Weights of a small mixture-of-experts language model, trained from scratch on English Wikipedia.
Size: 11 layers, vocabulary 32768, 50.9M parameters.
Experts: 12 experts in each of 5 layers, 576 SwiGLU neurons an expert, 1 pick a token, a sigmoid router.
Training: a variant of SOAP for the experts, 526M tokens.
Below are experts of layer 3 (counted from 0) of a mixture-of-experts language model. Rows are named router (the router's row for the expert), gate (a neuron's input weights, with its number), up (a neuron's input weights, with its number), down (a neuron's output weights, with its number) and show model dimensions 0-255. Each number is 500 + 40 x the weight over its row's rms, rounded and kept within 0 to 999. Numbers have three digits each.
Before each expert's rows: "comes before" lists some tokens at least twice as common just after its tokens as in all text; "gets" lists some tokens that make up at least twice as much of what it gets as of all text. This comes from a sample of Wikipedia text that the model never trained on. Tokens count by the router's weight.

# expert 3
comes before: " the", " a", " his", " its", " an", " be"
gets: " of", " to", " in", " for", " with", " on"
router:438464551426506543525511540509514490546498465528547492455466506510546468430518493505492540523473523494531544398535409490520503528461525485494496414545486511461554472434469435424525525502463613564490552463494514504521496436453542513514532524519551551476488488506541496518490517483511507569471562484516488495446497571475600437460500474434483388525513551459441528471521444520494505497451513493525534434494515491428527567487492490521526474535496488436511440512467545500526544412428535495535537474456493518507520526520485409485496506580539472478472474536449457559469521506483478472531456498559466530614560471477471465493548430515546556475463514558488607485528473531550505535460413481501529491473485491446470480480497511439547476498494454606487512493508450478480433499466445
gate16:503522442536545507466478489463463531499469501474489469494524508549521507544484514479450476508542500561553466488460488493442503500554422534511456473480529498461496450541463487437556446489439534516460527506501449589533463465477524472517504566417569504529499546493555518511430557482548454487499507548476456503491522554504499506543495492469422541500525524486401475564449580463455508477416456575509515475571489548484572519507450602520514460461451477465565456571457500506504439555483517446554522468514518538449464506422475528542500549525496484485440516493471508494488449626517513479522513476533507518466497555474470461428427454549480560449513468485508584412446488463552496554469473537517518505568378565482519503528483532498487509476480554528444498439507429498439531493521497
up16:538512458476516465443477439465528516526525466563495508503504555468493447522521477520409475470530404501552497459453478473465483484509517442484423448468495418511571480525455535462458466424501502495564587515532519498458470506498461440536478468554519515487530430533571565499509455519514505551533467581503481460497565489510509457544473472467494467480472484517461405519491493518525466384481512431575563487446565478465487453451500509477570541496481541573469538521496430539538521524451464529536558476509485456571605471463515506478385537522497518503502455492530523538531439505521569496420547497465534547435478450526497490443499501550551508527506579541517537534494540456478558489503528528422470503480546442540562436532542526494485536541490525483457455453492443510475499517538469
down16:462502523505408470506435575521485472475465408450428541455491486557495498515463495481575553526487497518491485512490469447448512476568463497506514535458479510438471555514491510535485486464465480492444526490439557529490475464453481540491476566480526480480488465544545506508592551575476491509487508468505464434432501500451453548516579514482513538526465536457469477528467486477455462538515544569499489477508532447500534485473510465524464561545486513547502523576429537495512545518491524460535499523501439562486489508474509539499572520515502438455515575449568608521497525465493455483524510539485511455551508546535531542476478550469474523543625548511499514485545532518444519499499510412515446493534521517588573421480492521418479531477495598557356494523511541567447461474525459
gate17:481516444459551432489456482560544486544429426516537442518573531470521476532478537452500521494533537543437436501533464553493516471451493560537485477610535496489570463490508528500527535433512498480442565493457570462464516463401492570424469434558480494531490482544555498564483557493473452495484532507561511559496497473478522495417459554516546438557452431503592498510532497534496458466551498471559534488510514481512423539449483508548542460476460498462469459478446549460506549449530522426506433427517491527557528489497491504575419570529474510534431562514467449512490485549533464466497461588514494518469527551505519506462475493501545556482494428568511540459454493486549494476491431505499549531540507467482479520554491554475534508517521528486480545538540557441526463520496442
up17:492476472517514494468453519499468533509483454511477496524524594496396424442541421542517542459479421522546497454588468530452540527524513507465558467455475555469464492537541508549448471453460535567511477487458445487518521499508510549497427501552452504495485564453465467503497481470430540558487523495527491524473497510499565554432488509466468484548552455483541505545467481477482498544470514514518526495503511472472511436492489495476466523525462529430531545410510547483485528545458516502508481540551471478474587410465440497516550491520452553561495550448488486520503596512449505430497551405464442509570565552440533520427442497451465533475511522582541564472441431454482514480433563485514578455485442546530524512505489506482549519460515507563465526419471528482509506442566530
down17:537403456482537526533543417450536513497425543500477458497516454454532527506526523513561506461505536515501464545431538518490406448448519493555385522507499432562453502468475465492473492502474450437503478500494495497513498450470502581524481469501485501465520503518500482524476475457488476531540449447494607598515495453554495542461513567542501592556439514512479555575496557594524488468525512479523511489516515462476501492450559572521501527452449524509460505469489487521518479512535537574481415430481603474486500478466449518528461518567472473476541509518464477531497515470493446536555471492515471440363446503540470439554497492525525508488492462498518495532541521507494533513460441490464468554557497408520440532541551504495461513559444540457562495512469476513516424477423504
gate18:539500508509582573434519478499572479466476500441472566528536487530460522455538542533501571491514577501557557551405501469507543505547505532479468487536428527519535487506502534440468492465464543474500554553512455453517485468483473527519537466555471482417568410494489568469560476422522512498517529532500477478520461441484527484477539507470516493446472408457528489475587465470446492540432577482551473521508520469520472478494472500495473474498524406521463449515590527488512484585552502488614557556518505462439474477499475440439453429493504496521524526464494518476526516476489490504517468428547504490527487505453446470451487454473501464490533504527492481552495524474644553525518515486406521474457542469511525480508479470497498474439429543429565512465471546499497506472401499
up18:510514471568528457493511529534461410548528516519488484473537548540511530534506453502529548467541521471557475523445526503477618543478474560497580507460493466480528461539457549488475459522473444530509539568543499493466531503460535461480548486458519459513491530551523516635478458542495570538400433447470488532513489468548524496544438432545514478581522492497467454467508478476577442434461431499573525485425490455473505502601467566579520386569527491503544535506533506393430490520548573434449456488545492516543500542534504517517505424511492519512507516530417452494513451530478514533521520491483551504517488515534513575481499511488516519492526494496503444513469485460481534457511485472477476540505418464522510526524542581506484525503463514459484503553599517512482494465455515
down18:574510489491504468505530506456488479445496459464552474512520414470488518531538419547524420490481439566511487482537525465476407506510518508511510463579493591530545579498450482538570549543573484475527524502464437435493484502548449519512517535446486500582542477529497513477434528491502437497501546507527430455484549566457491567482446489462409523446470504479561537473384470499490493443454503490559495420486525478561457522452494482539470508548523483427480501454545442515415499480487417496509491477482485472433570456549441424570453554439462512457482522505517476512495545473488500469542455460431530505536453480453499452508506476510511426512462540487455510538530565552451448506474508492448477517545475510506481477498509471456492516528554527469500589530499511481539488611491507
gate19:505484481506507534454542485488478553506450490494450507542492485541510511514493512508515496511527440466457534468454540479507522512540484407560574520493514454472464499519542561470448501497468590428456463515532558498510474458533539557439405498485508489498529413431516467507507449519503509469524572547471517473492477510540483525528540442456455498499463497451563523453429548523549532550483538413508502494522486530511511476459406591476435563460440519458465423469470429501485404491472492552488461432480434542474528508539524526467559455545427503546513436507534498481506565460513461428493547493519407535502476511503548473529476428432467538520480503540509379510530506486510598456463525429500528468440530517518476492465570528471574475485475506550507463479444545566504481510548532
up19:544439469503498538517441485491533574513525476549478590587471515527516540500543533448518488482546522518494548476511489448456439483517522552497430513467518438464503516522514485435479473513470538507533489447539505456535503493450553519563507454529518554488547476516494500530525503425513577472455471501459440515465514540445523480464522485475579479438496543529554510504659523404521474468478503568493458522498493504517458458490478552461536507516515463532538509525474579508499513484473498547540453494461534556488421433502505449504540519444535467479513502498496509522492459454459527402518486562442519468440548541458518532413446424557514514507489531451527461482446439541577378514531445448508554507502466531448559498548482434551576474425532510522512555485464562519466519464500486
down19:468460529531481506451429505563555500500538521523481465514455491479483470532512509440422460504512557470503468556479491435496499465490535512407531491498458546498473468463453487523490499508547492435510545519522470432498500469455457539519514585543526460454481472494485530476492504488432569478516393536532518467498427463469524464500569535474425428513491503549524545513482440569533456518601499475495544560520574480571510492452543396477415570506489515517519492500531501458555551526550503419484516521530521573497506517503418466499552505486506482467503470503479557419520503471418527484520419492523478486560530464389518401477477537463524517508469456424506515499479492480521490524568468480546508480486433441461549514456511474389436458512452528487479540508486425489538467561499508
gate20:536448488496491495451504560480527465476525552470506594522562463507542511474531435562543459487513522469511498472543454548490493498555482538480500471550521503454561472556462492548471518550482534498480490435460529511495486518484576463504559560476436558541520487510455521478489636457458481496567510551504529503446496544473520538493504565427493484553511459484516450471506506606541501467497514535446505522502505451496551429520489515474575519438496499519498532451447518530486548600513449471485504542476512431483511480473463446539480422475538552451481468609460487464437488500428418437441461528503569514483486471431464480497523539485579514451471526458507476516469483569580496492496449486517494527499496403478515536524550519561549449542432453522507453416475491556539439523508443
up20:514517498465431448425510425554572544496508588510557519522539535476548535486479489550479450521519487510487518506559496501482521481485450540518504519523482534514495551447434520549517483538485462506528474506515430531506508519530481492472586560457402486519565526550411519484486535481473402558507479544467488397531553435497503542502569568467512507546558485549528457524525539598569497499494520546451487562645528438473553475452511553533441471479521467517446525477514534580517519499544471461456460508468523534497471601513536494490545444474502525461488509571500488504457507512554510554532406510499491514483531500574525474533524578577585437464536488486492519455496449469542517509421519552478520532525510511470513475490508492516454448541528473490506430541529556508503488516523494
down20:455436527488553454502375444482454545514478517456537424575507513498538459509423558543518464468479434505498535576443487512482503469567544520529510486492482441483529565536504545495514470576482493467495405497478470458517461515530481498497493494520508475480462490577491478489478471495463504459531519422475553506569463520547530640525567557476427441479479464468461505521512528564521505526571533520542485528520525465506462461504441489418475569450531426546514570474505493540564422476522511492471448472476523543456570529472443444559552455570498558417514533506516440507477554483524523542490491473490495540434558506578501496520489545533544472530488505531487466488460460515469460544494522491530499482488468525524533483507436547536555463497493502495453441563550492509441529485539596

# expert 8
comes before: " |", ".", ",", "–", "th", " of"
gets: "1", "2", "3", "4", "10", "5"
router:438491548448501519542528482453554473524498436529528484475604451501531545520449396472507542568453524410448450465501524449488517540497497469503484563505521508424500442504481505510533451448465536500472478465475516504505605467523540510510521546525513516500497470449545495428533557483472512453536474514557444448534550567527509516482488474485521473448520558473484508473426485440410490478416484534480500569489469556551510488516540501503473500445566466509485421487554513514450558527490476524526468498507530547495563515537459517477508501442554506509440503479446513485530442499541491462550485572478445548486485508485484555507485543505489428507502525465558545508508499497514512546517537497447416463553493460439513622497586432414550529507455439457500599550474427480426482467498516
gate8:485469482454513605480506509478541506541505484458483498487473499548499488550497508444519475509522388516474474416508484529451580501470495509520500584509503615487503569493535482558464508508522553445563539514491545542513437437440595519484519407471524519449485477587495477459469453511460556521463484449465496502517499530466497461451525546475442497526492436481451521477525462519381551441493436420484462477498490461562474499516518515496457508521465493508480506515456510553455537533468428592421499518500468507542506507446467417481453536455570565496484503547477527521574474523498538484509569526452540543497446510495497479469489457455498499505472409500523465494472545505561568501429531536539514527468523518525513494597564478438559529457573498473522451478526563450451521495487489
up8:519485515425456518547522535532413492511515466519511552444510467479512511512558402506539513500545530483566453493459512594528453527456506505494534455502493560452514477509513511410513487499500489577502489514562473585446508504609477513511488534455489594532541486521460544468501445442517541460444489534551479440448484490493552479521452521531494509482534535541479533512548555486463489521501464562530487560491468535533596558482497548552503521462593547495455429601474503529495465423545510542441484474539483539507542560503474545524434500558491405501528487502495555500527475544453510520489483525492559438506495498465507471548409497455580530536499534506482549511547488534522543580541463469521409555527458498570566496488549546476562528492541543524490531455462473532529523435516535
down8:507447516492401596568594523516550507520485477512452499475420524449453516520512449540529493480474556528448428429513434555473514536548518493510504468531530516418496490413512461486496490531524549458495516525527406533497490522492452510484485468460471463502503515476466469496497512486471518545481407453477473507511496446501517523521448448509507489421489455557504512522441492494451482477554496460509531565516526417523508489484483453564461448498552513501569455496490484489460494559489494477497466482542489477534497500557599536437456442436382445515508456460492505474566454567506509491504463581455505450560463564463469461509543395504510493454433557498554468483437501455494510547474541426524457501514532454550550537551522490428491449505486592487480476534527561517514507496501424
gate9:530549507585423528507539535501495454493451469555499522422495537543461483496472471463486492535473464429462561494517534479515507497534455504510532502538488522428497414473567529495491507539546425506528491427446483439467454465549526464501525522587565513512509505530502547446514533453493512464495472506485460416423503489442480530504535466425466467474520510515528495436453511457477512473426498464455521547502508553431505468488417481500426457549434522515495460480529482587502529530426477476473435475542557469546523581484526553525484506508427449449495474494538508509468556561471417433504476518470444488586447520427536574533506490527554510518474474556494522492446429549466506574445482493512549500528589493469536523529564502492443536502484532417537474448491445452457494459481447
up9:523538461514500467554461547479506534473460490529539480463512463496496472469447501480467532491529503572524460491513484511500481485533466499512561541613398446459505479502459523500401532496469453486509499502545512436468585464477502441549448548545451530494480523512523556594525574525523440442485440528563493561503489482434487508462495510555586539435496565539487526461534492507486584473500498454497492527498517496438512545425549501586529495579507439488456538526465516542593558496520544493519582470494485529516486495479496449515461512548446435517465453499423456457501557553504493489514487516505482492561511548482470533514479456481570541418564435511444468542415477520448459529502503462547532517487452436525498472494530493525498611474469490463486507522504535476486470550375512
down9:510499468542542485518511516499502454513468578494523527467465504441441519594507499488507454562549454575484429516531517521498560468468500548478547476471474502484509475480473454467455526532532537465440541484528531556484573580520466520487481490501486509493457496541481593478494435550536483445467473464524452558518380488512537506453446520560479560459415523513478565532501505477485496518528490489508519547451620448435532489455546456495593553509504429478496448530527506510490498554541514486544461489543423570492542497479531537536476485499543482510540589583540546510438518497469445439539488486529440534565496494479481472442438466524494504568563481481495527492482533438544515560565491520423527449544479465514472511515518513510585507494523491541480599506469531567481414505432468
gate10:515473536604524540472478462540542548454613498505440530452495395494453457459447492542505419500484539440422467501498490485513463518508450506584522529512462545497490477489485496478494490488504461470522461461421463527517513566509510511463485510498494470536552494531500489461461479515516533520507440557520579562512498521471468535454438530462394562533447501491510505504495471567550470505475455546532548418462470470554422442473599533508520553459480449535549511464499555425476478464525495456500513462520513546510543565502418473507437525415470440506448460550516573493439486505484555490466511500519463512510463566454513558455472550488455523558433494464498536426457470535534470537537499518614459458452559518558467558485502476535533514494497560530531538524504504505531548511503518
up10:502518565490545550538577477552550489450486502454489577466494450462507538488516515497511458509471494454553495462548475461573442516480525518586493533500424490572498526592546524541508491459459475530539453528521557499531574513495512458446466456451478525498533460512494495551564459566491461451478481538552565566548526548523428485435500475545464470557341479484571386516492493552476470516548519542484542526571521549463453507518459497508445552472476493541510433507578458508493534496424508448489496438520510482495556428496460459466512497453471476487446521490441569521474541476521479466509451473478459516489457521485484476429489513532409455526468446503498514534495493521463532427512552532461476472531496508479505580492459542480521456501532521505506610520517493527541514529579499
down10:498471502447457515432471535489475508494495519484507514513507512448510497455469527521494518516488535547483479500444530494468555521512396530486504513538478560520488486465566466455456501615550533610460524472489495516460426485551530502476504473532546557425519511491536457486461508499488560556487543535502491424510451502524500508508457469464481476491514467478527521459526530450523487560558443521482454537460460520537479484520468494520547541471409493527500393528422556427494513476425520471522491527481542505545521521583513533483435564458424509543517539447464488485444558520492450532533474526538484513448534615502455490385517417479532583545478508471454425473574509441474447394517495447545473537497444456518489470527497534501492522540437514518443462559485475472482536538414509
gate11:523459499429531502547483506497514476574580546483488567507486548493502556491529459472570467467489521486578490482444487541492546467474578476550510540489531537510566524547515544516614553448500528455533588471507506486524499478536440533595485543569474491523553475556437517382501485437546506507528540479463502490517533434464511494536507482503477460509500478449518520550544577486464522564481480512466516532518519551480483447527509477543402481529545475493451576445501463469534533490477476462473538523497501522429496561505390518473471484458455520529512472543531547526484486535482518517523569510502499487520527477469436451426499490504532532452486486501477531443496529581439523492436489467521492441522474511572432510492537497441430434599473470541512483548433512519434425457525579
up11:480528498521503480558457531500432523446491522537514561485496533483509414557471418516508452517480539513536536491499497471520549501558520578411484468501534357567525527509427427518572496413562505457481540500489491484557460571406509470538454547446513457488509497521540526397503522420491501493591488520472440448518603525500495473504507575491492481564513424510484566433469452461492515433444466496465506493476529494466524493502503382503527439568541537430461518476483457544496454537519449490464476511539540530486484519457556534479551495485530457497547492514498477557518523516475548493445478509469524521480468517474461472481515514487457467497468536446585472481503566531542466482439499530432532493424566495489487563478496553477502490476479485571545543525500453503504511531528541
down11:548537526489388534510492570465459575537509464471484494552422500564535534553513508530448497502540461487497533519495484499526509511536555486477535523456467477422657523425443528583470492458477520507509509540527500563520565406474531504533440611432529482507470542536523498509515533447437500489397512533509526535525502483438486484475441472472531514443467395574561533503470516478548523484544457537481519486476536519504461537553493527586479506489449513560490452571535534545525441483511511449509496487469497493546490434544540451475543523532532500563477488616534497483454444403490475509492510470564482504519531440477494476514534465433464506432527481544469473489474467504480458502497546498478457500524505510518479502592500530490488539531461546527490484480518553509517497515586471
gate12:465530563477527499483499542540504551536445506551508527516450415502578504509514478513569504525476567450478440547580469558533536538466465574551466581570554430561570484562474514581502512492451518467451449534440558517499456468601477467549542465539494472462514460503499518478465445492468486459485467516453518479537519502521522524491529535441456509476517457475465490473512455472456500538597513475533515474437528486495462430505472480517532448429492575519550486506451467449542522576541505488552488506490485571558568418536499519508475434525552584477468450427519502494501471498494483422520504513503536533502436442485471557531414527511470475494546501494523481544515493462474506502493449515488416525577465576502499541488518498538544483518509470466486527568408568553558496527520467
up12:540492521517468527515470540468476474485511554528489539463528460498484548448489505469489532504469514539519574450454528509463592465407518442527538565379525496521464450448512557585482558496500459549486449506547532544547533520423480530477485483448471460489521502428541535459549523488585466478477541546502491460505473492455466492445523504561462491504546534558463499514565515590477533474460493525471436537501513542462525509522476497439520539527473460480516443483514538471509504419475483449458519495394466494478453511498572497527451515491529489452594504481462527529533459419469512492504528473523451473500524497604561554537487510516525456478503463523382432490570476454531455484531446491509621441502571521474514527492468536455538474516462509500515489456526490433473514602488544
down12:491509535460459438500492532529441556533518577542484431473525470489502468526525484492505540531507551541483464523527502508441457461523490434569432549601449516513477460530453510503512479524432496453531500455568517473478468473518519469463399480508497585496500440503527496571529456517517430490495468494472508489486459517504508551515527536529441429538508508525508527484551507461471416454525556404554548552520459586490449495500557452433570490536484517517518480497546446505415472510469489479546527532479466538469530422449445536501483472533528566534466481466484517487447421529501500523453478482529458547420568480447501462481473565496519522491552522479518609553525487448487503513457491451478490454474422502486482470458514467526468385513492590457544544456480506438570452494506571

# expert 6
comes before: ",", ".", ".\n\n", "–", ")\n", " and"
gets: "s", "0", "6", "7", "8", "9"
router:485441589538527453469508515427532508508464490542452434451479546475500483449468439523523519512488449553457545475501442502524499603486527502447487475444538534442546485393456428470492466524472532486503519515472473527509497458509616446508535556528544541436528516440459489532583493556501466490530472477531506523547480491495466432481509476571502437537534562484497500470500464448521529559518565606453541514486440492439570557500499511530544553491536468514494501532537517549493520493461468478512504476477469511471409505519448502529506509478525546513490476502468461484505555508449490524519546531497476622491506494507480432476544486562589554474510508496541531485463510551506457457478352466509542518453491456512559485445538394482538426524487514534481558487491459546504447496461522
gate14:468534513411488447461495541528503454461547470477482502538448556574557516534515451461498543527511414565476496571527493501594507492522461529547472428571543463579479449419486448467561403449532482457457460519472488450482505479527540525568460557531512505466469468519527451464465566545516479477413485529580390481526440539528447455446510494500551471511528504552504470550591488557514485415527454529430493509495450524516556483516461499458496471484550505471578528488512479527440507473534493564469535531484470519518564485503506479470460495475522498488506544462472490428418520507607476419514520566471522504564512453536547463530550492571518489536543546486463556476520501525519550539454496576545480570497504492522496484501465442513475489449521520519514452488508466530546525492494506
up14:576464543525442607469460562523471502459459489455507485473459503447508518491475512477548522519445433466511489541470515466556562489466559464510471580479461528524489465490503465532467539462475433549481477479472478521483454490535497449488473515451462478523486519457509447588506503527526484529517513529517472399449493526422458418432519538404513499548505570480493579571425550449494437492514517516451499568535531436539448457462463518547492448503569479427475512495480468557490510448401510484500485506497554450536517483478511514487554464526525487532478533499477488513435545470439525508502496551518504446548495531537501502478463518562469540408499488514560612577459477527523469511478507507453498496496345547478550502480477499523491489537410540476536469480468500525545532439509473
down14:473531464444461534508498476556561449515493500479487470541537485489518501555518525496478453531554474538506500482533507504487553484470576446507501443518474502513470557461484517470501478508403479507569491555448482556477556534549529427457522586452427585501487432465524523466520506489483554408493461501510491473412460515506470518538515545569489500467503467465524496507439536591460506510489465506541446503594507501540492514504508558487488501575493448548483471505517468502464412522454488494476447491513503500572441555566517447426567444438473492526500552536566562519504422451491470488524508451444488540574527581464521456498539481474519441481469510487420552542457575594502526483484569495539517556545501468599506566491516501478497495537553485462508548495582532495487490527448572
gate15:476510566508436446429532510435473490519503507515521505444448442522561537530514430521483473520501468449470503534550472499458499502513503504400532504486525498493522492488499472536522431493532599488442505503520551483488507509563522512483480440477557449570533531511534468406421460391479448552493511468539538543512480476482484437463487520413469491443582411554440474442508485470511586523514521476497507476504497462500497498519534508562550558475489548536574515519491525455463450479490518483464491459497521584520532448494436480475485488473517476488502514478495450511537491570541539529471466539437444530516535550556542504418551500522506550492464487510562492508538431568536587520507424409488472538537463494513496504595434433445511549545466573462560493531509497523506417453515492
up15:563476520490492498556503520506480449488452509498544502547473468481498475475414450530516489560492517508522484397455492485501488468561527515544469430474581516509533459517580585465455444465518470564495483492457472430481418482434431485521475522459502490538463518560499574469556629411549444539528541482520509499510470449497497448485518507505520430486480531495482553591468473449463455479454510493431463447466476445544521454494468525544403508466469496473465567553497491453526537454458492529410525550495487521486497580485526465432500471435490533557478514496506477458496512492547471442479496497521450527453607503498424520508543454557482592507489466443471490466497432514543491450486491450508467552480497501567534469463539502518524528457527407513472521479539510473551539503560503
down15:522499582509545431546523515515484518510539469420549490521488523496483507578445525513570507488517503464496452562536464531428447437503560420475538457496565501426563539470452515508502507495476481534426568501502481474472505520537499503505496414512513492489501584535492488514486474467539405488406484585445460475495448465503490538466512502541496435504418494473489538554498476409512444473528518465547535504457530506447435479481503513482481504453476475509585541453444521452614497518452535499568503529470518450470525447384584485446473573455508496508473438495529520493503423474490435462509439508491505507432525454480446521493483482563455483519484515493515530493478531509519452580455484433515471519548494475494442541479521553479577478453501439473501494509551477580457514428479515
gate16:489478533472474511503523508508505468540504449459521510520530545451552442397552477511547461463475555450486487463502502441396512465486546535453443490498513479527441472472519514515522541554493541550557456457429464474509524546474503489396476480551542532498524504541448529411462497531479453504524500494548491545468434515507478532504542448476555472444463455612493490457500490538493481546541433590448491466470520526580492583515491507511451502566511471492528464458485466481456443483488447498458534519522529457464510556448497446492483427529427533470529511450486533507516509430459470506419510497540447511476541546487499523558508468462537536495494586516525496486452493482572458470479423605433532573384481423510507485511483454531478478510545548542429466493479450485470430526487516
up16:518605463449468467525477486578531486525503474450535481488538485478477559455517549602432519510550456453478499509518474467564543523596539471446517514418501543500459552497463499393519505524533448500484538522441445516453499520586504483519492465425492582498433377446507495513533487554469531484510516573565484498454512538642453507500455441470465473495495425473553425491519461492523530543519531497512499558497529435508469503468486475470476434435515534469527458501496546479539479539505464513546536509496513494536499520464448522481523499514475540533493473503446510459466521525506519517516488598510536550424501552486518567520439544521549478550517524522505499543554429494547615470482507478510499570485509490469512593471476473532479520529493439520489517489488591491511442520507489
down16:520533456560550489400497471507579620462462523531439470482468418489508478535524510501511479471533500371538510480495428500450533495502503555543508497512539520453548520465481495471476491540547482543470494412549467417507463578521516411490470548487458514548509497552471483442502482558501502478463543564513494426454541497439488487457489517456456554510572550474450448506540544505495600480474461539473560427498511540445473476462532541547513483497525490562498485560366573584491602525513481477519435471534510546516467470458442470440464455506454547467516453560557467477493523507472528497544553553506530497541505507523509537514515515546468471433566480545480516537491505539537496560465535495522499536506459462528509531539495511530495507560508511489463537454492511548446501554472489
gate17:484481498549447498547638485525488470544478473463424399486471445467494497443492503503525510478500485521535481486431450508469570516539524526376470495497558531417525495490530537395483512477466521471510538490479428511533487538472450561484494544504531563447457595502510480449561481504540466485523499529502518537470524456536447562527517485558567514521557531460551472463458396488494477544525506516471534517473467545471396460496536450504491567484463495514492483461499474500512455540543542423504562514577597584449469517441500439512492486436501536515419510553513492509549480471482460531486455523547540501541500499590495506507494542517538560476438457464490503554505516529490485461536471549401557454563523475512481472476480497543506455465498515454478508515479525533475471549439476
up17:512494497512492443518556464528570495524501472494462451476508496472445506497494430454596502552523489571419451492523466524440574594477480564477556503497593542448406530439514559424468538538518549476465540442548488519496514525475518523501474530433473580458448542520496469496466465542474506429471550514536520514514511437543464569474490458545552517509419573463528459489496401454473447529429468589461523493505438529498489439493442514507479518468462559521481496449520550529473490509546477536544510501586497499460479518505509452516515482494508478575475498538500506469502458483510514478485459479497574549557502563486561457553506503599533515516493433501539534519526480569469579453549515519475500501585535462490527503440428504517540510499526497450540459483465485465491592519553505
down17:445509473482455472557461527537440539557487491517487466536486511499468470548551455484434489614503473487465510577489500542494521512520555470549457555525442504522496503475527607500452501509586525517486440424514540486470445480532499555511448521558430524531547479463457477512529470508445527490483542458451503397469466471478528504466437517464477508588507430530487507474508516537468551529498472428504504479471437498596510444491571559494493536473513512496525441499481449510494477454454494475534498533497431543571486500572563501526467473456496475550571455482494532454567429539464508509472570416530520494540472511470521444461461491535476572469531500514409466536452508430508504415480462468515495497593406522514542518455516444490553464558462466532434531502485472448505504493546460
gate18:478523470444453483481474525463429629566467493540500542479513567445534458481453563502541459493458561477472556481492446525501416524578534516397530517586467485524492455485538547558532539500471511552507503578500521500464511528452539548517503515556481552482540514520464509540490570497468421488512448511548458437483508511454484464519514558532472473497539497507523472360498480496482518490621520522617446503498435515507517550461537545473475428483558451505565480486498531585519438483484484528528509513496475507521461501439462555456534519437532486565441463545517531522495546492514454457470477479446558455542464514504421477569540468478552494528532476520532506490483465538482510497477484544514447511546452467491481507566485486482487447601537531449484485472521499478559495463468497
up18:509507544473513509502495463500516425514528536442496534535498504521548511524575500494500533470589453423508474512485534553448519527494480530567497429450551503497509527470493461460518452486551444470461448492428508488435510443572495544453459494444503443557514472462478428450506432523529602530500522543435531482494513441536535522441498507443494370485469448516428472603501570466502535563500457512518524456523511491449500532497491491542562503400455509508478453485474478471490474466530520486463555404515559480457583476550508458477502534522498502439536521493487445537485490602518535550514502496569427480482559539505529518429506482471470499467437533446454547446541536501537501519514506424478508445457547509481501541462499497469503522433397475558558515466530500527490480557533522
down18:480570539519483419477494466418441496466476495552473485475447549493526491553516543511580527456547515483477528448535469537434566595452482480437494540436495471540475471519441574449529496423482458491509480518462471490453446475431557528414541483471539491507472413449495560534475528447538510555477542465438511452524558515444478493536508496511653494487504469452483461521523538482471479568565511536566529480503470519527591529498518506573460506460479508441519542481495505518529548504532463430441493480568530515507482523562471515487530513494461491536486507512503459463627517488501474531528513486483519445559449512542473457524475541518502476450484492550540470441512488506507612406532501514517516508438517561515483483452504558519519479538502496525582574546526542511514493478550514